config.yaml
num_hidden_layers: 13
hidden_size: 384
n_experts: 20
experts_per_token: 2
d_expert: 96
d_shared_expert: 448
hidden_act: "swiglu"
moe_layers: [1, 2, 3, 4, 5, 6, 7, 8, 9, 10, 11, 12]
router_score: "softmax"
normalize_top_k: false
routed_scale: 1.0
balance_loss: 0.00746
balance_bias: false
router_z_loss: 0.001
init_std_router: 0.00767
lr_router: 0.000215
num_attention_heads: 6
num_key_value_heads: 3
head_dim: 64
vocab_size: 16384
norm: "rmsnorm"
norm_place: "pre"
norm_eps: 1e-05
positions: "rope"
rope_theta: 10000.0
rope_fraction: 1.0
qk_norm: false
attn_scale: 0.125
tie_word_embeddings: false
parallel_block: false
init: "uniform"
init_std_qkv: 0.0276
init_std_o: 0.0276
init_std_up: 0.0276
init_std_down: 0.0
optimizer: "soap_variant"
learning_rate: 0.00131
beta1: 0.95
beta2: 0.99
weight_decay: 0.2
lr_head: 0.00321
warmup_steps: 200
schedule: "cos"
final_lr_fraction: 0.0
batch_tokens: [32768, 65536, 131072]
max_seq_len: 256
doc_mask: true
train_tokens: 441400000
max_steps: 5898
dataset: "wikipedia_en"
Below are experts of layer 3 (counted from 0) of a mixture-of-experts language model. Rows are named router (the router's row for the expert), gate (a neuron's input weights, with its number), up (a neuron's input weights, with its number), down (a neuron's output weights, with its number) and show model dimensions 192-383. Each number is 128 + 24 x the weight over its row's rms, rounded and kept within 0 to 255.
Before each expert's rows: a language model's description of what the expert responds to; "gets" lists some tokens that make up at least twice as much of what it gets as of all text. This comes from a sample of Wikipedia text that the model never trained on. Tokens count by the router's weight.

# expert 0
It responds to: Separators and sentence ends. Punctuation and structure tokens: sentence-final periods, line breaks, table pipes, "----" dividers in match listings, plus closing quotes and ISBN or Episode labels.
gets: ". ", "\n", "\n\n", "| ", "|", "."
router [102 151 183 148  95 107 136 105 139 101  80 157 172 145  51 159 151 123 149 108 131 112 126 160 106 160 112  91 104 157 145 114 137 113 158 127 110 108 129 122 106 132 138 136 101 113 174 131 138 128 166  87 125 118  98 120 132 108 164 125 136 143 117 161  92 158 137 101  91 128 118 132 147 107 161 125  99 146 154  86 117 112 113 132  90 161 165 101 132 136 136 124 148 123 169 165 144 109 142 143 125 130 109 151 112 164 156 117 154  98 148 158 120 161 144 108 158 106 110 107 101 146 135 149 134 159 156 105 165 145 102 156 146 125 144 152 107 132  88 109 143 142 167 149 112 155 165 138 108  94 119 137 107 134 134 110 123 105 108 100 145 176 132 175 129 103  90  98 129  91 160  92  94 141 157 145 127 114 127  96 103 125 163 101  86 109 145 141  72 170 156 156]
gate0 [ 89 154  85 111 119 128 146 133 158 106 122 131 129 136  90 101 133 115 149 121 125 131  95 169 119 105 144 108 136 134 161 124 201 125 145 158 126 109 132 140 127 115 101  82 124 123 147 147 129 140 171 112  87 113 125 155 158 133 130 162 136 168  75 198  95 154 180 128 164 160  80 144 152 114 136 135  97 159 153 117 136 128 109 156 119 138 170 161 112 115 117 136 139 107 124 147  99  79 142 118 112  95 110 141 148 177 146 124 125 130 144 156 151 145 170 128 116 104 147 118 140 135 138 115 123 158 165  95 152 127 142 164 142 108 134 143 122 144 119 116 144 150 118 119 162 131 143 133 119 108  94  91  96 165 174 133 107  98 122 154 108 168 105 129  87 143 134 118 142 127 178 134  86 152 105 128 157 133 136 132 120 178 154 121  91  93 120 145  98 138 135 151]
up0 [ 86 143 145  77 123  90 119 116 145 134 133 131 139 124 142 148 183  84 133 127 145 128 137 118 155 149  91 109  98 136 152  98 140 144 147 104 136 110 112  99 129 133 183 163 120 155 111 111 150 118 173  97 110 111 119 140 146  71 133 157 131 122 140 142 129 150 136 104 111 114 124 150 107  95 115 102 152 106  95 126 150  63 171 113 118 139  98 157 155 127 119  93 132  93 166 166 195 137 122 123 136 116 113 128 139  88 154 146  99 113 155 123 135 130 106 145 141 127  66  93 156 152 130 182 160 151 134 105 128 123 114 116 148  92 146  97 119 175 130 163 121  85 135  98 112 111 122 106 119 118 120 162 113 149 138 154 154 172 108  99 119 139 109 140 142  84 113 114 138 154 133 138 150 128 178 160 118 104 153 115  89 136 137 139 148 133 118 152 117 128 135 149]
down0 [149 160 154  78 178 160 127 135 144 163 103  96 112 144 142 103 103 152 150 118 134 110 139 157 100 117 104 137 132 124 132 151 144 132 189 191 128 121 123 180 118 138 161 120  80 115 128 129 138 144 171 135 104 109  92 108 145 140  99 133 125 115  98 109 144 160  93 122 141 125 123 121 149 122 185 166 120 157 119 127 132 139 127 148 172 147 116  90 121 121 154  82 129 154 111  90 113 135 126 155 117 133 123 128 139 144 123 135 126 149 109 118 110 162  98 106  87 191 117 105 128  97 125 110 139 135 121 137 107 120 166 112  84 125 135 126 121 130 149 111 122 136 165 101  93 115 139 106 148  98 143  84 142 137  76 151 117 103 134 137 120 127 154 131 148 172 114 106 101 144 122 102 110 159 162 109 130 161 158 134 151 157 112 103  95 158 158 152 103  85  69  73]

# expert 14
It responds to: Clause-opening words. Conjunctions and pronouns that begin clauses or sentences, such as since, which, until, It, He, They, On, often after a comma or period.
gets: ". ", "and ", "In ", "which ", "that ", "He "
router [101 149 167 145 107 109 126 110 146 107  66 150 154 122  80 149 148 146 142 103 135 117 153 152  81 163 106 107 109 153 146 119 144  86 163 128 106 112 128 122 100 122 141 125 112 128 192 134 145 136 152  99 136 135  89 123 164 112 167 144 128 137 138 168  79 136 137  99  90 112 124 123 141 115 162 110 106 146 124 127 125 103 109 107  92 152 148 112 115 139 122 116 159 120 169 154 134 104 131 137 126 126 101 168 134 162 136 117 138  93 131 155 124 146 141 122 135 103 109 102 103 152 156 126 153 153 160 115 162 150  98 157 165 124 138 169  95 121  87 120 134 130 173 139 112 151 149 134 114 102 120 120  96 137 146 123 103 101 138  96 140 179 122 185 121 102  82 110 122 102 143  98 103 152 173 143 136 121 123  96 110 131 151 110  81 114 162 151  69 161 136 167]
gate0 [165 118  97 132 146 139 148 108 138 101 161 138 123 160  96 116 124 132 140 120 102 160 129 115 143 127 128 117  88 131 151 102 135 115 212 127  96 112 149 122 134 108 137 128 128 154 110 136 144  87 149 120 141 148 142 119 171 158 134 106 103 150 119 171 149 151 120 112 127 154 105 155 169  82 129  83 105 142 115 163 160  99  99 143  98 128 123  94 153 113 142 105 125 146 127 124 146 140 167  80 100 124 142 123 135 131 163  96 123 139 116  79 140 102 154 112 142  90 123 109 117 136 143 145 157 125 154 106 125 150  96 124 187 108 125 122 124 154 135 149 126 153 144 175  91 119 147 125 123 122 119 125 143 149 158 113 128  55 142 101 125  84 149 139 112 106 132 105 164 137 163 110  95 165 153 128 174 118 132 146  95 138 137 122 143 104 151 122 156 123 140 133]
up0 [110 136 130 156 120 115 117 143  97 130 164 137 169 102 167 175 145  83 145 105 117 135 149  95 103  96 112 121 110 137 143 139 149 176  81 135 113 101  92 135 138 149 156 149 117 110 133 164 168 139 106 163 126 129 116 123  53 122 104 153 117 123 183 146 123 133 125 127 126 133 126 167 127 115 162 133 162 142 161 105 122 133 161 183  91 143 139 122  85 156  98 140 131 117 128 103 103 123 115 136 116 144 117 122 151 138 126 142 145 153 145 124 105 127 148 110 164 147 146 147 108 116 112 142 114 114 121  80 143 119 154 124  90 146 128 149 150 115 118 152 165  77 177 142 112 122 121 109  97 139 164 134  98  70 144 170  86 151 138 124 176 122 175 153 105 132 138 123 137 147 143 111 107 154 123 132 118 146 115 147 127 139 163 137 112 145  97  93 144 169 142 101]
down0 [160  62  90 151  73 110 132 139 115 118  91 114 162 107 104 152 145 102 150 109 106 153 131 125 144  94 139 127 137 145 118 119 126  75 150 142 150 123  93 170 103  99 116 116 110 139 149  86  95 125 119 114 109 149 113 109 126  96 145 140 123  85 163 163 170 128 115 158 105 122 157 140 138 173 100 136 155 127 129 136 117 100 112 144 109 135 127 143 153 129 173 175 114 119 123 124 135 144 127 131 143 125 120 137 135 104 126 115 102 166 130 119 122  89 124 117 127 131 120 150 129 127 120  95 137 120 118  69 146 143 143 157 136 134 167 161  99 148 142 104 124 186 121 120 103 126 149 148 135 153 127 121 127 103 117 110 126  89 146  99 126 133 179 121 107  87 103 105 133 118 179  92 155 125 176 131  94 122 131 134 152 125 178 122 104 113 114 169 120 167 113 108]

# expert 5
It responds to: Decade endings, determiners. The s closing decade numbers like 1980s, plus possessives, articles and numeric pieces in tables: his, the, 000, million.
gets: ", ", "the ", "s ", "The ", "his ", "0 "
router [ 92 138 159 152 108 122 132 109 141  88 102 175 142 136  75 154 147 129 147  94 135 128 130 168  88 151 125 102  86 175 146 112 140  96 162 139 107 113 130 144 111 131 137 130 102 119 152 116 149 143 138  93 121 102 106 119 146 115 158 116 127 143 119 146  89 148 151 105 100 130 100 133 142 111 167 105 111 144 145  91 106 112 117 117  92 164 141 125 121 154 143 125 147 118 167 167 148 108 144 133 122 129 126 146 110 174 138 110 164  92 139 151 118 161 143 115 151 120 121 100  90 143 149 136 115 161 148 107 178 143 112 167 155 130 142 168  96 124 102 113 138 117 170 151 101 147 177 143 120 114 125 118 103 143 158  95  97 117 140 108 142 176 128 162 173 107 101 104 137 106 132 105  89 146 173 151 126 116 126 105 104 129 145 113 109 115 139 152  91 176 151 155]
gate0 [110 163  74 158  78 126 135 110 151 111 144 152 121 159 126 154 165 133 133  95 104 145  85 125 155 110  60 102  82 140 140 131 149 134 163 167 110  99 148 149 126  93 153 134 131 173 118 147 100 131 128 144 128 118 130  96 167 141 119 117 150 136  91 137 114 149 142 132 134 171 127 125 145 116 128 128 125 151 152 130 149 119  76 140  76 176 134  98 104 140 113 137 144 133 127 164 137 142 146 140  88 129 116 128 182 176 163 106 159  98 132  70 110  92 141  70 128 144 135 121  65 142 109 112  95 117 138 131 161 161 138 155 158 100 129 169 105 130 143 123 150 112 179 118 146  76 151 101 109 133 120 112 131 138 176 108 118 106 157 125 142 147 124 119 124 110 163 124 144 157 124 118 102 123 124 123 121 124 111 104 111 126 124 119 118 125 137 165 122 115 142 115]
up0 [137 134 151 104 115 149 129 174 108 150 118 150 139  92 155 138 117 114 144 148  73 115 136 122 167 121 119 154 143 118 103 153 140 155  81 141 138 149 149 110 124 133 102 150 155 124  81 127 110 147  86 138 166 192 161 128 125 161  77 110  94  99 121 118 126 108  80 114 115 103 149  98 107 133 142 135 160 142 127 103 153 127 153 111 163 143 122 114  92  96 140 150 144 134  98 103 121 173 108 121 147 145 155  97 147 116 128 159 166 176 121 154 107 120 145 137 160 157 133 163 128  98 106 118 140 100  92 129 123 101 168 123 120 158 124 107 152  92 127 173 134 106 148 118  96 119  73 107 151 181 132  97 132 129  97 134 129 160 137 105 110 136 166 100 145 143 130 171 119 156 100 144 152 123 122 121 100 155 142 140 150 116 105 127 162 169 114 135 161 104 114 116]
down0 [133 165 144 128 138  94 111 102 124 127 138 111 140  96 134 154 147  76 126 117 109 145 152 142 115 103 127 148 130 131 151  89 120 144 177  97 139 129 147 131 120 123 135 132 125 146 131 124 167 158 186 119 125 159 105 146 126 115 155  88 110 164 110  51  93 111 133 133 162 118 120 134 135 114 151 117 132 113 137 109 101 137 114 101 103 162 170 110  70 131 131 148 118  84 123 119 154 130 109 119 136  77 114 134 138 133 153  75 119  63 101 172 147 130 170 102 131 145  88 118 150 127 128  93 115 116 106  98 157 168 108 151 130 119 119  87  92 146 107 109 127 159 137 134 134 142 170 141 161 144 104  91  91 129 123 130 133 135 122  76 155 168 139 135  95 124 104 121 168 105 148 152  89 112 186 123 101 112 112 122  92 137 120 126 112 113 180 136 101 136 183 169]

# expert 15
It responds to: Common adjectives, contractions. Common adjectives and unit words after an article, such as new, main, special, km, mi, plus the t of aren't and weren't.
gets: "a ", "s ", "\"", "(", "1 ", "2 "
router [101 121 174 153 133 127 149 117 145 105  51 179 169 132 103 173 162 132 135  92 136 117 118 172  76 154 106 118  86 160 158 116 139  88 173 109 108 115 133 130 105 142 142 143 113 118 171 130 157 116 140  91 114 111 103 119 128 100 149 126 139 136 131 174  70 150 152  89 110 128  98 142 159 121 178 110 102 152 144  93  98  92 110 121 103 163 142 118 141 138 128 116 141 113 158 149 154 117 136 125 124 122  90 139 109 162 144 108 129 123 140 152 109 145 136 132 128 107 110  96  73 158 153 139 128 176 154 117 168 138 111 155 145 109 135 150  91 120  92 111 145 159 148 140 102 122 140 135  93 107 122 157 111 135 132  95 126  82  86 106 145 163 146 139 147  90 115 118 142 103 167  99  87 149 153 146 127 118 142  92  99 140 140 133  89  96 124 136  62 151 158 151]
gate0 [116 115 146 161 136 154 162 134 144 178 121 108 117 134 107 176 171 106 156 111 104 148 142 139 160 120  88 123 119 140 177 116 144 116 120  68 112 129 161  97  87 150 124 115 130 129 140 168 143 170 120 134 123 107 140 135 135 132 130 144 164 136 137 152 113 133 192 101 117 196 114 114 148 132 139 104 134 170 105 148 130  83  81 176 150 141  85 125 144 189 125 135  87 121 129 149 129 137 176 135 107 127 138 132 117 147 119 106 113 129 122 122 115  88 138 144 106  97 118 115  83 152 127 114 134 116 141 115 119 127 136 102 136 102 115 134 120  88 103 108 148 121 122  94 105 118 136 106 120 142 104 143 105 125 148 129 133 101 101 135 103 110 162 108 160 145  80 115 160 147 182 121  59 178 110 161 124 125 124 158 113 153 148 156 122 131 105 131 159 120 146 133]
up0 [137 113 143 159 163 155 139 137 110 162  84 118 142 103 142 151 144 131 145 121 122 165 206 134 129 103 119 142 112 146 113 142 129 117 118  52 114 111 117 115 133 133 132 156 125 124 160 147 159 123 123 159 135 105 149 131  93  89 122  92 157 102 144 111 108  91 133 118  95 127 111 152 146 148 151 125 146 153 104 101 121  95 128 129 141 114  99 128  89 154 142 161  97 154 116 125 136 153 125 105 126 123 131 116 102 110 101 135  91 150 122 144 121 108 131 138 143 100 125 112  47 125 146 128  99 141  99 109 118 105 157 119 102 155  83 118 116  95 108  96 162 117 107 107 144  79 100 104  96 143 125 162 132 109 110 118 164  84 111 156  97 116 168  64 137 132 160 123 132 153 159 118 107 130 142 117 114 153 114 151 124 106 127 159 142 149 116  87 146 161 122 115]
down0 [151 111 139 122 116 114 132 128  95  58 143 116  96 143 148 146 126 150 132 131 140 177 129 136 144 117  96 112 173 113 117 153 181 127 145 151 121 105 121 130 143 141 157 143 136 121 147  54 183 118 157 119 116 118 146  85 114  99 113 114 149  97 139 129 142 125 159 140 143 110 151 130  85 136 118 134 162 127 104 151  94 122 127 141 138  82 113 114 144 138 169 161 141 131 153 142 104 163 116 151 107 137 138 102 102 126 117 124  84 111 113 126 170 138 101 129 153 101 131 159 112 135 105 144  93  73 120 126 127 108 134 148 160 186 123  95 127 157 116 105 133 109 119 109 107 108 108 132 111 115 138 171 129 124  92 161 159 118 150 161 171 166 169 116 179 170  96 122 128 132 133 135 156 157 131 114 154 120 120 145 127 127  93 131 127 121 114 143 178 138 136 129]

# expert 11
It responds to: Line breaks, function words. Line breaks after a biography's one-line description, such as German politician, plus function words in running text: of, by, with, the.
gets: "\n\n", "\n", "of ", "| ", ": ", ", "
router [ 95 166 166 167 133  98 144 113 153  94  91 137 143 150  99 116 131 137 150 106 143  99 130 150 123 133 126 113 115 146 138 104 128  96 170 125 111 119 130 135 107 136 158 142 117 126 172 129 154 135 147 114 132 113  92 116 127 125 164 150 151 134 134 165 102 153 117  96  96 138 123 139 162 110 152  98  99 135 160 113 107 102 107 120  96 150 149 103 110 119 146 106 134  92 166 173 189 114 144 122 128 129 109 139 127 141 150 119 139  91 131 151 119 141 156 111 163 118 114 121  67 139 143 139 142 151 147 125 171 130 104 154 161 137 148 159 109 145  88 100 149 147 166 155 119 118 152 136  93 104 107 111 111 147 148 105  98 110 141 129 144 157 129 124 150 113 111 108 143 116 131  97 103 147 170 139 150 115 137  97 106 145 128  61  78 114 143 150  88 164 149 173]
gate0 [125 148  96 146 138 131 125 117 172 109 145 158 117 135 103 137 162  96 110 118 106 117 123 129 109 171 103 113 142 111 124 115 111 106 156 162 145 129 152 140  97 139  96 125 141 113 190 136 147 145 118 125 123 113 111 145 124 109 165 142 128 134 107 123 112 120 118 151 113 158 140 152 154 110 103 142 121 181 123 143 172  98 112 126  99 116 134 100 135 142 113 121 143 116 126 183 152 120 134 126 118 130  98 131  96 112 157 105 109 118 128 102 124 150  73 147 119 141  97  91 121 170 117 165 147 149 149 160 131 149 152 111 146 109 123  79 116 165  88 134 119  93 118 104 122 165 147 109 163 129 146 148  70 128 154 146 100 138 130 148 111 131 108 134 113 108 134 113 167  80 159 111 142 174 110 117 129 126 157 143 106 117 103 123  75 126 169 172 119 132 150 170]
up0 [148 110 121 149 157 153 132 123 145 113 122 108 101  90 122  98 137 132  75 103  79 107 121 104 184 120 137 157 123 143 119 147  73 142 118 143 158 134  98 142 145 121  98  97 126 164 117  82 113 137 105 138 148 123 139 123 107 150  75 126 114 132 102 103 135 104 122 196  81 118 160 106 146 172  77  88  99 150  89 148 154 114 103 142 119 122 128 149 156 128 113  91 145 142 122 160 105 144 135 138  98 112 139 110 111  96 114 136 144 162 132  78 157 106 128 119 112 132 169 132 130 160 101 144 168 116 131 129  73 126 157 126 124 101 109  84 108 111 117 151  89 125  75 119 121 144  73 119 144 125 153 159  98 109 123 157  86 144 110 137  88 131  63 135 122 126 121 124 117 104 190 133 135 138  96  98 122 138 153 118 136  56 122 100 108 126 163 168 105 104 141 172]
down0 [145 155 134 159 100 140 136  90 169 132  93 144 104 139 130 118 102 155 130 107 116 137 122 172 139 131 135 118 147 150 130 107 111 151  97 140  72 137 105 105 121 164 148 150 169 119 163 108 143 164 139 123 126  99 109 155 134 173 112 108 115  88 127 133 116 113 160 129 115 121 152 169 135 116  60 133 137 138 162 120  76 119 112 107 119 106 124  98 161 107 173 118 103 126 134 152 109 133  85  99 164 122 155 104 132 136 128 148 120 112 117 116 118 118 116 123 124 115  74 173  82 162 122  77 147 158 133  79 119 116 126 155 163 158 148 133 153 150 167 123 104 100 150 129 115 145 102 134 128  75 121 132 134  76 153 137 103 124 101 154 136 171 107 122 119 158 134 137 136 110 148 123 138 113 154 167 109 148 177 173 119 130 134 119 119 128 132 190 109  96 168 128]

# expert 12
It responds to: Prepositions and table cells. Prepositions after verbs, such as retired from, wildcards into, and became or replaced, plus table pipes and |---| separator rows.
gets: "| ", "to ", "- ", ", ", "the ", "from "
router [ 96 145 179 147 109 107 138 106 147  81  91 152 166 128  55 171 154 129 140 102 140 102 101 148  91 149 118  83  90 165 144 124 130  96 156 118 110 112 136 146 102 131 148 143 110 116 155 127 145 124 150  75 123 117  87 122 139 126 174 126 137 144 136 159  87 142 128  96  86 129 119 123 138 104 150 115 106 144 136 104 106 108 107 110  90 150 157 133 135 129 135 112 148 113 160 155 147  96 141 125 124 124 112 137 106 161 152 120 148 101 146 140 123 138 144 110 134 108 121  97  83 139 144 135 122 158 159 120 160 140 114 160 151 127 127 156  93 131  92 106 135 108 162 130 117 135 152 144 102 103 105 125  89 129 131 109 126  95 129  93 139 158 126 162 127 108 116 107 142  99 149  90 100 142 150 148 123 124 126  82 104 137 151  97  84 107 139 160  86 174 142 158]
gate0 [ 90 130  92 121  95 139 142 106 153 106 115 154 124 157 124 110 104 114 153  97 146 125 168 130 121 115  98 102 124 152 126 132 141 106 122 182 105 107 156 114 127 109 125 138 113 151 121 157 118 131 157 178 144 147 115 129 166 125  94 180 139 124  84 119 119 131 168 168 143 131 106 107 126 100 148  85  97 141 164 155 154 113 104 130  94 116 126 155 157 158 124 111 165 133 153 164 148  39 115 152 109 169 134 122 138 151 152 102 103 104 132 154 147 136 164  88 123 130  83 141 119 154 115 108 147 171 114 136 178 125 117 172 148 124 140 121 140 115 110 113 142 156 160 125 165 143 130 144 103 117  62 138 105 122 112 118 115  86  97 131 144 131 111  90 161 122 177 128 138 129  95 156  95 128 156 128  97 116  55 138 150 100 172 127 140 143 151 150 143 130 156 125]
up0 [182 125 105 130 119 135 116 140 141 135 183 106 122 117 116 103 141 131 144 162 114 129 104 133 171 128 160 117 130 141 141 104 128 129 176 127 147 133 121 123 139 120  92 139 120 143 142 108 136  82 121 122 122 136 153 141 169 169 161 113 137 139  96 114 106 136 111 145  78 149 139 170 146 147 101  94 103 115 133 161 137 128 109 110 115 129 136  76 154  96 171 117 118 133  76 126 108 152 154 100 133 102 107 125 154 147 128 103 140 143  90 132 153  81 122 120 102 141 142 157 141 126 145 102 144 108 150 145 111 142 125 137 142  93 128 143 105  67 118 115 130 143 116 124 125 131 136 132 135 171 132  90 167  91 118 170 117 111 111 158 135 159 140 127 131 124  58 115 135  91 173 112 168 137 102 120 142 123 137 108 141 124  88  76 133 117 140 103 152 125 113 110]
down0 [148  78 121 119 142 149 101 118 118 143 130  96 104 104 129 132 119 123 104 145  93 151 170 124 125 115 157 111 166 118 155 144 100 185 113 160 111 100 179 106 179 141 125 133 149 141  92 138 115 124 129 117  95 127 119 130  79 111 111 116 122 102 149 102 115  94 207 116 102 131 129 153 129 126 112 151 114 137 108 173 132 171 152 138 132 102 174 206 143 133 128 110 141 101  94 117 114 123 133 142 125  89 134 116 110 104 146 150 124 101 127 119 118 201 108 159 134 151  95 134 113  90 163 180 160 124 100  99 100 111 143  81  70 140 131  75 123  89 144 150 134 117  98 156 126 141 131 129 134 140 168  84 167 140 128 138 144 151  85  96 113 100 124 118 156  97 105 128 115 156 122 100 159 122 101 122 108 114 136 142 117 117 126 102 102 159 126 113 135 134 150 138]

# expert 2
It responds to: Mixed word starts. Word-initial pieces and content words after pipes, parentheses or "the", such as ent in entropy and entomology, University, National, Los, See.
gets: " ", "- ", "198", "201", "it ", "200"
router [ 97 136 144 145 104 100 121 111 140 105  83 177 158 131  84 173 149 126 149 103 133 115 118 160  94 148 114  97 105 156 140 117 129 115 169 134 112 123 134 122  98 128 153 133  97 130 182 125 133 139 178  94 119 110  85 119 140 112 171 129 148 134 133 162  78 136 128  91  95 122 119 147 147 104 156  99 110 148 148 101 110 105 118 102  82 149 146 113 134 149 120  92 163 115 173 158 152 102 140 135 133 139 103 152 130 158 144 110 145  95 140 146 106 146 130 129 158 101 110 103 112 141 139 133 150 174 157 118 154 138 108 151 152 126 142 153 101 114  88 120 143 147 161 141 105 140 155 130 106 103 117 121 105 139 157 118 131  92  99  93 139 176 117 179 156 107  86 107 125  98 149  95  90 142 150 156 133 117 137  89  94 125 140 108  85 107 127 136  59 156 146 154]
gate0 [124 140  90  99 153 151 124 135 122 120 164 100 179 114 120 107 160  77 127 131 125 148 125 126 116 124 109  75 110 134  99 108 152 146 127 133 100  95 115 127 114 149 174 117 100 146 127 172  92 118 125 111 110 138 152 117 147 138 139 131 154 164 121 134 126 153 130 131  87 186 112 175 149 113 118  83 134 140 142 161 158 125 151 175 149 145 123  82 146 132 150 115 130 129  85 111 126 109 140 112 125 120 102 132 161 130 104 124 137 128 156 143 150 114 143 114 164 135 112  94 123 138 129 142 128 114 137 133 145 149  99 123 115  99 162 155 139 116 149 150 193  87 117 122 151 107 149 156 111 109 115 128 166 139 127  70 169  84 110 184 153 148 129 122 115 113  85 132 152 136 155 102  97 114 113 175 136  95 103 106 121 110  61 144 161  75 124 155 130 137 155 109]
up0 [126  85 101  82 137 153 126 165 120 141  95 101 137 156 139 153 137 139 117 109 165 114 159 130  63 109 143 154 115  91  81 146 150 113 110 134 142 119 150 162 151 128 120  86 131 107 143 141 146  78 133 124 135 144 132 154 139 173 116 162 111 103 113 143  62 120 137 116 144 131 136 174 104 115  96 109 128 134 143 128 110 118 155 176 186 110 128 116 117 126 137  84 143 141 104 107 134 114 140 124 124 143  95 136 124  85 115 120 106 115  49 123 130 138 136  97 133  89  96 168 155 124 147  92 104  97 134 147 127 130 123 150 115 112 152 131 149 145 124 141 154 147 125 153 157 142 104 157 126 138 116 109 129 137 160 116 135  74 122 144 122 145 146 113 125 110 146 158 137 153 139 146 138 113 131 151 145 125 112 144 133 107  94 140 154 132  84 148 167 121 132 107]
down0 [137 164 189 135  91 132  88 150 107 119 134 120 155  99 108  84 127  89 117 128 158 135 118 161 109 115  76 124 114 113 142 126 116 128 152 128 156 111 132  59 148 127 119 124 152 145 138 110 153  99 116 130 114  96 156 100 151 113 115 130 137 110 110 140 115 154 131 142 113 146 112 100 103 139 147  89 121 111  84 169 109 107  92 104 115 144 141 127  79 142 131 133 116 123 127 135 111 109 149 135 112 115 131  78 124 113 102 178 139 150 137 106  78 158 112 109 147 119 132 120  83 164 102 130 108 158 128 136 135 171 137 109 110 120 121 152 154 165 140 122 176  85 160 139 154 103 162 144 131  93 136 132 186 133 144 151 143 118 117  99 159 121 109 171 100 133 165 135 148 120  95 159 138 146 124 125 110 108 127 165 144 136 136 152 139 132 159 114 186  83 122 123]

# expert 18
It responds to: Copulas and name endings. The copulas was, is, been and became, plus endings or middle pieces of foreign surnames and words, like Rosenk-ran-z and bouz-ou-ki.
gets: "was ", "is ", "of ", ".", "a ", "were "
router [103 139 152 162 154 129 163  84 174 104 118 123 146 165 143 171 168 125 171 118 139 124 136 152 121 157  92 138 101 157 136 108 169 117 159 112  96 110 156 105  96 132 162 114 104 168 177 130 154 164 115 102 114 116 112 129 137 137 150 147 114 141 104 157 122 160 127  91  88 152  96 142 159 105 137 138  95 169 171 110 124 113  98 111 100 161 161 132 183 142 132 147 141 119 163 148 132 109 160 135  96 140 102 154 140 166 176 123 166 107 115 136 133 104 141  93 167 115 124 101 102 162 167 166  98 152 167  68 145 135 100 157 145 145 128 171 109 133  91 101 146 103 165 133  94 126 152 125 115 106 112 148 117 163 160  80 107  71 145 148 134 111 134 157  99  90 121 107 142 120 113  76  81 148 153 146 133 119  86 116 102 145 138 147  94 102 132 147 135 149 164 162]
gate0 [102 123  90 143 163 121 129 118 116 133 119 134 137 131 156 128 134 153 134 113 146 126 179 129 130 140 156 137 142 153 144 132 128  98 128 138  97 134 190 143  66 131 146 141 114 143 144 119 144 171 110 138 109 150 125 159 108 188 121 130 129 132  99 168 116 120 126 128  84 138 117 152 185  84 105  81 125 150 125 101 133 132 109 134  76 131 120 128 159 133 138 114 198 134 160 131 173 105 121 142 114  97 108 138 145 163 161 122 143 106 113 155 128 136 140 121 167 123 103 125 156 145 186 127 165 135 140 104 157 115 144 146 170 142 109 135 143 168 132 113 128 185 197  91 119 123 139 108 120 133 125  99 125 185 117  87 113  85 116 168 127 153 110 132 130 126 151 125 141 137 116 128 139 151 152 135 107 153 132 138 141 135 128 157 104 121 169  92 152 188 140 149]
up0 [120  79 106 125 134 128  89 145 127  89 100 137 132 123 154 111 117 113 121 165 137 108 146  81 149 131 171 122 135 131 108 167 168 109 111 137 115 147 131 142 123 143 157 173 169 140 152 110 157 145  94 182 145 165 124 179 115 135 105  90 110  96  84 155 159 117 116  94 109  99 148 129 147 126  96 124 122 126 125 123 161 118 151 134 114 129 107 200 139 133 128 151 133 160 145 137 132 123 125  80  79 143 113 117 116 114 145 136 136 140 139 147 140 100 108  86 136 158 153 104 150 157 114 111  91 116 159  88 108 125 175 127 115 171 108 131 136 133 177 162 103 108 153 131 115 115 132  83 154 127 151 124 140 157 119  85 138 102 138 129 126 131 150 119 112 157 148 133 121 124  94 106 141 115 132 129 137 139 139 145 141 126 160 154 134 146 121 104 160 144 155 118]
down0 [ 90 118 142 130 135 130 124 134 121 100 114 109 103 130 134 119 142 151 133 139  98 190 180 113  81  46 153 169 168 153 113 132 128 137 126 118 162 136 119 106 150 142 175 137 108 159 110 106 131 151 123 160 103  97 147 139 127 152 111  79 133 133  73 151  93 173  99 139  90 126 127 128  96 175  67 113  99 118 146 135 128 122 115 115 107 141 121 126 128 157 142 108 133 118 154 119 151 161  87 158 147 128 114 100 134  92 132 119 110  92  89 103 142  85 127 125 133 127 143  98 151  99 161  97 152 134 159 120 148  96 120 108 134 138 127 128 127 142 146 131 157 115  75 139 141  91 153 142 142  73 116  68 168  86 128 127 108  82 141 164  74 142 175 126 156 139 145 162 130 165  87 130 104 154 108  99 112 142 122 147 140 153 126 112 128 142 129 135 134 163  82 170]